{
  "n_layer": 12,
  "d_model": 256,
  "n_experts": 16,
  "experts_per_token": 1,
  "d_expert": 416,
  "d_shared_expert": 0,
  "activation": "swiglu",
  "moe_layers": [0, 1, 2, 3, 4, 5, 6, 7, 8, 9, 10, 11],
  "router_score": "softmax",
  "normalize_top_k": false,
  "routed_scale": 4.0,
  "balance_loss": 0.0192,
  "balance_bias": false,
  "init_std_router": 0.0154,
  "lr_router": 0.00122,
  "vocab_size": 11692,
  "norm": "layernorm",
  "norm_eps": 1e-06,
  "tie_embeddings": false,
  "optimizer": "soap_variant",
  "lr": 0.00583,
  "beta1": 0.95,
  "beta2": 0.98,
  "batch_tokens": 131072,
  "seq_len": 1024,
  "train_tokens": 719700000,
  "steps": 5491,
  "dataset": "wikipedia_en"
}
Below are experts of layer 8 (counted from 0) of a mixture-of-experts language model. Rows are named router (the router's row for the expert), gate (a neuron's input weights, with its number), up (a neuron's input weights, with its number), down (a neuron's output weights, with its number) and show model dimensions 0-255. Each number is 128 + 24 x the weight over its row's rms, rounded and kept within 0 to 255.
Before each expert's rows: "comes before" lists some tokens at least twice as common just after its tokens as in all text; "mostly gets" lists some tokens that are sent to it at least half of the time. This comes from a sample of Wikipedia text that the model never trained on. Tokens count by the router's weight.

# expert 10
comes before: "1", "2", "3", "4", "5", "0"
mostly gets: " −", " (−", " ob", " ", " +", "′"
router [129 111 127 155 185 126 108 162 136 130 102 146 137 100 174 144 120 146 145 149 178 137 105 117 123 152 157 101 125 160 101 162 112 143  70 102 127 132 111 162 135 160 116 139 145 125 138 132 141  47 100 143 124 104 102 162 106  91 155 138 113 177 158 113 105 110 101 135 117 151  90 116 143 142 119  97 103 112 135 148 111 101 151 117  96 134 135 132 139 139 101 148 132 140 181 145 144 130 115 120 128 140 129 144 121 122 129 122 109 160 147 134 100 101 121 124 134 113 106 106 143 117 151 139 106  94 154 100 178 136 124 124 124 137 113 128  65 151 127 123 127 139  76 109 105 106  99 138 105 159 135 137 148 128  97 130 128 119 148  94 137 163 132  99 152  81  98 123 134 159 155 119 165 142  92 149 179 181 171 130 139 166 124 107 115 123 120 129 183  90 140 104 128 127 127 128 171 109 124 101 119 145 115 142 151 121 107 138 180 116 109 126 117 147 134 148 146 136 144 156 119 127 124 102  83 136  92 109 124 119 151 142  88 140 148 116 161 138 113 149 109 119  69 127 127 212 102 111 111  89 173 132 127 131 116  96]
gate4 [139 130 136 152 133 135 120 149  96 133 145 119 108 112 146 172 122 105 156 138 149 108 108 137 137 113 126 107 119 126 145  86 133 172 119 114 141 110 123 132 152 174 126 158 138 118 114 121 140 139 141 119 120 141 148 120 104  97 155 109 132  71 131 150 119 118  86 155 153 107 124 104 167 111 105 115 157 132  68  75 101 153 148  78 106 116 165  91 123 160 105 168 136 135 127  97 170 133 121 139 112 140 139 124 114 152 122 118 124 104 154 152 103 107 170 158 162 139 108 144 188 124 160 158 145  73 120 147 162 118 162 182 137 114 125 126 134 140 153 123 158 152 105 134 129 103 137 134  83 138 129 131 110 108 113 109  99  88 138 140 140 128  96 118 145  84 125 124 142 132  93 164 158 143 174  95  89  99 124 113 121  98 128 153  94 141 145  85 138 120 111 119 146 133 128 128 159 104 115 132 124 138 142 133 153 121 135  98  87 129 172 112 144 183  85 148 129 193 150 143 129 103 109 100 140 150  71 120 118 140  87 116 122 104 119 111  79 114 150 180 109 155 137 125 103 130 121 104 127 136  80  96 100 145 159 107]
up4 [126 158  98 103 113 136 152  69 185 107  96 142 169 107 157 110 128 134  94 135 130 127 119 169 102 120 142 158  90 163 148 126 124 105  86 171 124 196 138 129  93 130 157 138  76 148 125 115  92 140 121 142 104 133  99 128 141 169 149 126  87 116  98 142 116 137 175 124  88 146 134 173 126 142 147 131 101 130 151 127 119 115 106 126 152 114 114 110 137 167 172 157 105  97 152 129  81 110  96 136 131 107 120 157 122 128 120 143 119 168 101 147 137 139 121 124 140 126 162  64 129 156 130  62 121 176 150 123 125  89 111 109 117 164 106  97 141 151 115 148 142 148 180 147 153  94  82 134 149 165 102 142 135 167 122 147 142  91 134 100 139 152 151 160 136  97 142 180 120 124 157 111 117 100  89 112 143  93 153 101 110 155 119 108 135 129 131 166 107 134 127 117 105 119 129 123 131 113 102 127 145 104 119 113  86 100 142 125 171 130 108 128 124 115 112 115 134 113 113 140 134 133 134 113 180 124 168 150 148 121 147 107 111 106 127 113 151 129 131 111 130 140 110 114 113 115 100 107 135 125 156 156 144  86 107 176]
down4 [102  97 136 149 114 168  83  85 130 165 122 117 112 157 165 136 107 142 139  84 103 120 119  96 150 157 103 182 114 106 117 155 126 133 135 124 135 167 130 132 119  89 127  91 119 151 120 149 109 136 102 132  92 115  60 153 140 113 156 151 106 109 138 135 123 160 115 112 142 160 142 159  97 191 110 127 138 122  93 110 117 124 115 127 150 162 135 152 132 119 178 117 118 138 162 143 113  74 166 137 130 118 148 127 143 119 159 134 105 129 158 127 133 104 161  88 128 148 147 115 135 135 111 110 104 177 130 122 164 145 103 109 110 103 101 134 122 134 157  69 108 116 169 117 138 120 115 152 136 136 143 138 116 102 112 141 127  87 101 146  92  87  65 153 104 127 117 132 113 144 130 146 144 105 122  97 156 146 127 119 125  86 106  89 115 151 123 137 141 128  92 117 124 130 109 116 102 152 102 137  75 158 155 130 137 128 158 109  96 110 169 124 130 166 102 119 154 176 117 139 157  90 146 115 184  92  92 124 126 129 121 150 133 117 116 140 149 101 172  89 108 115  74 156 116 117 145 165 134 114 106 149 123  99 100 140]

# expert 9
comes before: " ", "/", " (", "}", ")", "%"
mostly gets: " July", " October", " March", " June", " December", " April"
router [125 147 114 121 147 120 117 171 138 136 111 124 131 139 107 120 134 132 122 161 137  97 165 118 106 112  98  78 127 140  94 109 121 149 139 129 133 135 108 142 119 137  99 157 124 186 171  97 136 158 118 107 118 120 116 128 131  92 155 110 152 122 137 113 148  98  89 152  86 107 143  88  93  96 151 121  92 149 154 111 163 122 146 137 136 132 174 106 135  95 103 131 121  72  77 131 157 137 106 131 172  93 125 143 133 135 157 113 121 118  97 143  76 177 115 140 124 140 152 105 149 103  83 149 144 150 130 101 110 136  95 156 141  78  97 113 129 136 123 137 173 101 108 120 145 126 133 153 108 121 125 144 114 115 139  82 147 175 128 130 156 120  99 130 136 160 145 135  99 123 158 104 121 146 141 127 141 133 129 130 135 122 103 127 209  99 145 144  91 141 160 145 145  77 135  93 100 129 132 117 138 173 138  85 147 142 114 114 196  88 128 104 125 124 144  92  96 108 130 177 105 153 111 145 108 111 150  91 146 115 147 153 137 148  91 133 168 135 112 107 124 136  97 145 131 169 129 177 125 142 150 119 161 102 102 160]
gate12 [ 98 168  87 149 110 155 132 149 164 121 121 112 167 122 135 100  87 133 156 102 142 130  85 121 129 146 136 165 105 138  88 142 191 121 132  74 121 135 118 142 147 183 135 138 148 126 129 120 136  88 149 142  99  69  99 115  99 117 109 110 123  92  90 124 142 146 146 119 109 129 117 149  99  89 116  70 170 105 122 144  75 127 162 103 106 153 121  94 123 129  80  87 120 141 148  93 146 112 121 159  96  74 129 186 150 138 182 165 181  80 118 118 175 156 112 137 146 143 135 115 104 134 109 110 122 101 110 140  97 141 132 122 144 143 123 137 142 106 121 104 123  90 145 133 122 108 124 121 144 118 147 137 105 143 143 116  99 170 124 139 107 114 144 127 135 143 122 140 139 120 150 164 126 104 116  89 160 141 122 116 104  62 114 188 115 108 137 159 134 138 140 111 162 104 126  95 136 106 127 130 148 136 155 125 143 108 132 106  93 124 104  87 116 144 130 145 111 137 109 171 123 118  89 116 126 118 149 131 121  93 101 124 117 163 130 112  95 141 158 143  93 139 104 142 132 146 150 155 116 105 113 119 121 129  86 105]
up12 [131 134 143 137 119 174 127 164 152 107  91 122 185 111  85 112 136 106 108  86 160 130 130 177 132 139 113 141  87 162  93 134 144  98 128  98  95 102  66 131 134 137 170 160 139 152 116 114 130 106 141 133 123  76 109  92 158 124 119 158 134  99 143 132 141 121  69 102 130 107 138 110  86 112 127 133 102 125 133 132 136 166 152 145 128 142 169 138  91 151 127 162 168 150 118 123 164 120 104 147 106 128 120 114 114 139 164 114 124 109 160 119 136 117 127 113 150 135 106 115  97  98 120 147 127 128  85 122 147 130 134 126 138 135 147 126 124 133 116 120 100 109 138 107 122 121 121 102 142  67 164 142  74 135 149 147 101 132 188 123 123 152  95 101 142 124 124 180 136  90 143 140 140 122 143 136 115 131  91 112 145 103 127 138 147 105 157 119 161 114 150 158 155  74 106 114  95 107  90 179 134 123 170 117 137 142 149 175 138 118 129  92 145 150  86 120 141 118 154 153 185 171 103 145 116 114 136 137 131 145 130 133 133 161  91 104 180 128 163 120 125  85 122  68 121  90 142 133 127 118 127 114 127  97 123 109]
down12 [113 104 125 129 133 160  83  91 117 153 149 120 159 116 125 139 132 162 132 136 162 112  96 141 117 119  97  94 128 128 112 158 157  93 107 123 145 108 160 128  85 143 171 134 138 144 168  85 120 129 165 151 171 106 155  99 176 157 107 162 152 106 144 103 114 135 121 132 151 160 138 163  74 175 172 103 104  98 128 146 141 124 131 175 146 115 149 179 139  83 109 148 136 165 117 140 183 150 124 116 162 114 125 114 164 123 120 167 114 123 132 122 159 108 150 153 149 132 145 116 140  93 165 115 119 128 134 115 156 112 133 158 106 116 106 124 120 103 148 124  49 120 145 104 166 130 101 156 135 106  96 150 161 147 118 133 135 158 130 113 163 173 139 143  87 112 181 133 122  82 134  94 145 130 142 108 116 120 121 114 136 119 117  95 105 157  82 134 135 144 184 159 135 123 142 100 127  98 142 151 140 132 100 118 158 125 132 122 152 149 145 128 139 120 104 155 126 106 129 178 143 114 125 143  94  92  81 122 111 144 123 141 126 137 120 145 118  94 123  71  85  87 130  93 116 144 107 111 132 111 127 123 138 126 118 123]

# expert 11
comes before: "9", "0", "8", "7", "6", "5"
mostly gets: "1", "9", "2"
router [113 151 120 112 179 168 145 145 133  85 101  79 183 132 124 134 139 107 112 164 142 114  96 127 146 135 119  86 145 126 116 123 137 129 133 132 101 131 125 132 119 163 118 122 125  99 153 185 174 112 146 103 170  89 105 161 155 113  61 138 111 128 131  78 159 126 105 126 162 120 157 112 131 124 117 136 130 113 129 151 144 137 122 132 122 130 108 150  79 139 138 122 120 173 118 150 122 149 109 164  77 152 130 118  73 115 165  91 139 146 125 115 151 157  95 160 103 136 155 158 138 133 115 122  86 164 115 117 168  93 116 159 112 170 140 160 104 144 156 124 142 145 106 140 143 135 105 123 108 132 145 154 157 107 136 145  99 154 108 122 155 139 112 122  98 112  88 155 160 113  97 117 167 112 126 100 106 108 113  99 120  99 137 163 104 154 169  85 125 113 139  84 120 163 104 137 159 151 172 168 127 137 108 128 122 119 145  83 112 126 123 130 149  97 145 130 102 102  95 110 129 101 156 130 155 129 155  79 122 155 134 118 110 143 164 138 121  92 154 134 113 146 160 121  91 103 134  73 105 150 136 129 119 157 148 148]
gate4 [139 123 129 152  92 167  82  94 173 150 143 140  87 119 100 157 120 128 118 156 135 175 132  74 115 144 124 131 135  97 134 140 142  79 132 129 109 160 113 113 108 159 121 132 145 124  97 110 147 172 118 150 146 112 109 128 177 132 140 128  60 131 127 131 145 119  97 135 142 116 134 108 144 129 140 145 134 114 145 120 132 190 144 150 122 131 132 121 138 122  80 129 152  99 135 137 147  85 129 114 107 117 111 160 103 114 138 150 143  70 134 166 153 124 121 134 148 105 119 108 116 140 162 144 150 112 182 114 106 171 194  90  95 114  97  88 156  91 137 118 137 119 130 137 113 105 159 130 126  94  95 106 171  62 118 144 128 111 167 180 142 129 151 158 129 163 120 144 129 120 136 139 119  88 125 142 136  73  96 105 120 132 122  95  91 103 134 135 111 135 128 149 117 112 151 135 154 108 118 120 157 102 123 137 106  72 148 122 172  97 124 114 151 126 126 125 123 147 119 137  91 129 127 131 156 156 123 168 100 143 128 108  85 153 135 129 183 141  98 103 120 123 139 110  99 103 112 105  74 141  96 111 106 143 141 124]
up4 [ 87 169 124 154 171  85 160 100 135 131  93  70  94  98 130 104 135 144 121  98  90 143 140 139 145 125 115 132  87 122 148 141 103 158 142 112 124 102 130 110 124 121  92 117 131 105 153 120 130 113 124  96 121 198 174 135 137 124 117 180 169 107 108 161 125  82 125 107 144  84 141 147 114 124 100 154  78 107 154 112 180  81 117 141 143  95  68 111 111 145 147  68 112 141 131 113 133 108 131 177 153 137 146 131 126  91 122 152 128 161 113  97 119 100 129 135 150 124 169 127 136 101 126 125 118 102 114 128 112 123 108 153 140 146 131  91 130 118 133 117 102 109 155 112 137 122 121  94 153 115 150 114 140 139  92 131 111 125 108 118 124 167 173 107 144  86 151 161 128 119 153 170  90 116 115 103 100 127 146 158 112 152 145 167 148 155 140 133 152 128 135 124 129 135 107 147 113 120 120 132 130 134 101 131 102 143 124 146  81 118 134 122 104 143 166 125 133 151 131 125 148 121 134 163 120 136 163 153 141 131 123 167 120  69  85  63 117 128 114 149 126 155 108 123 149 149 143  97 127 123 152 143 190  78 130 146]
down4 [128 119 144 138 121 112 101 144 113 121 112  64 165 131 116  95 142 142 152 149 150 118 146  92 132 127 170  86  66 121  88 106 165 130 144 115 125 155 117  88 151 113 121 121 127 116 109 109 118 111 120 120 127 150 120 106 122 118  76 145 140 143 141  74 132 129 117 117  98 117 122 119 159 178 144 132 157 103  88 101 104 122 116 171 144 152 168 128 152 148 150 149 157 154 150  87 100 141 142 145 122  96 105 132 158 129 140 116 141 159 130 112 105 122 148 118 138 180 105 138 131 127  87 110 133 147 106 135 120 104 117 123 126 146 103 105 133 128 135 129 111 186 138 166 114 130 149 150 114 130 133 112 125 116 136 106 100  90 115  91 124 163  90 120 151 107 163 159 152 110 111  90 144 132 145 113 113 133 178  98 165 137 149 185 118 102 126 159  89 108  84 140 134 115 152 126 138  96 180 108 152 130 116 123 100 106 146 118 157 138 146 125 100 145 199  59 191 135 137 171 127 116 154 163  98 131 106 113  92 155  56 132 151 142 115 127 152 124 136 131 125 138 143 123 114 140 117 123 136 119 142 141 117 167 120 146]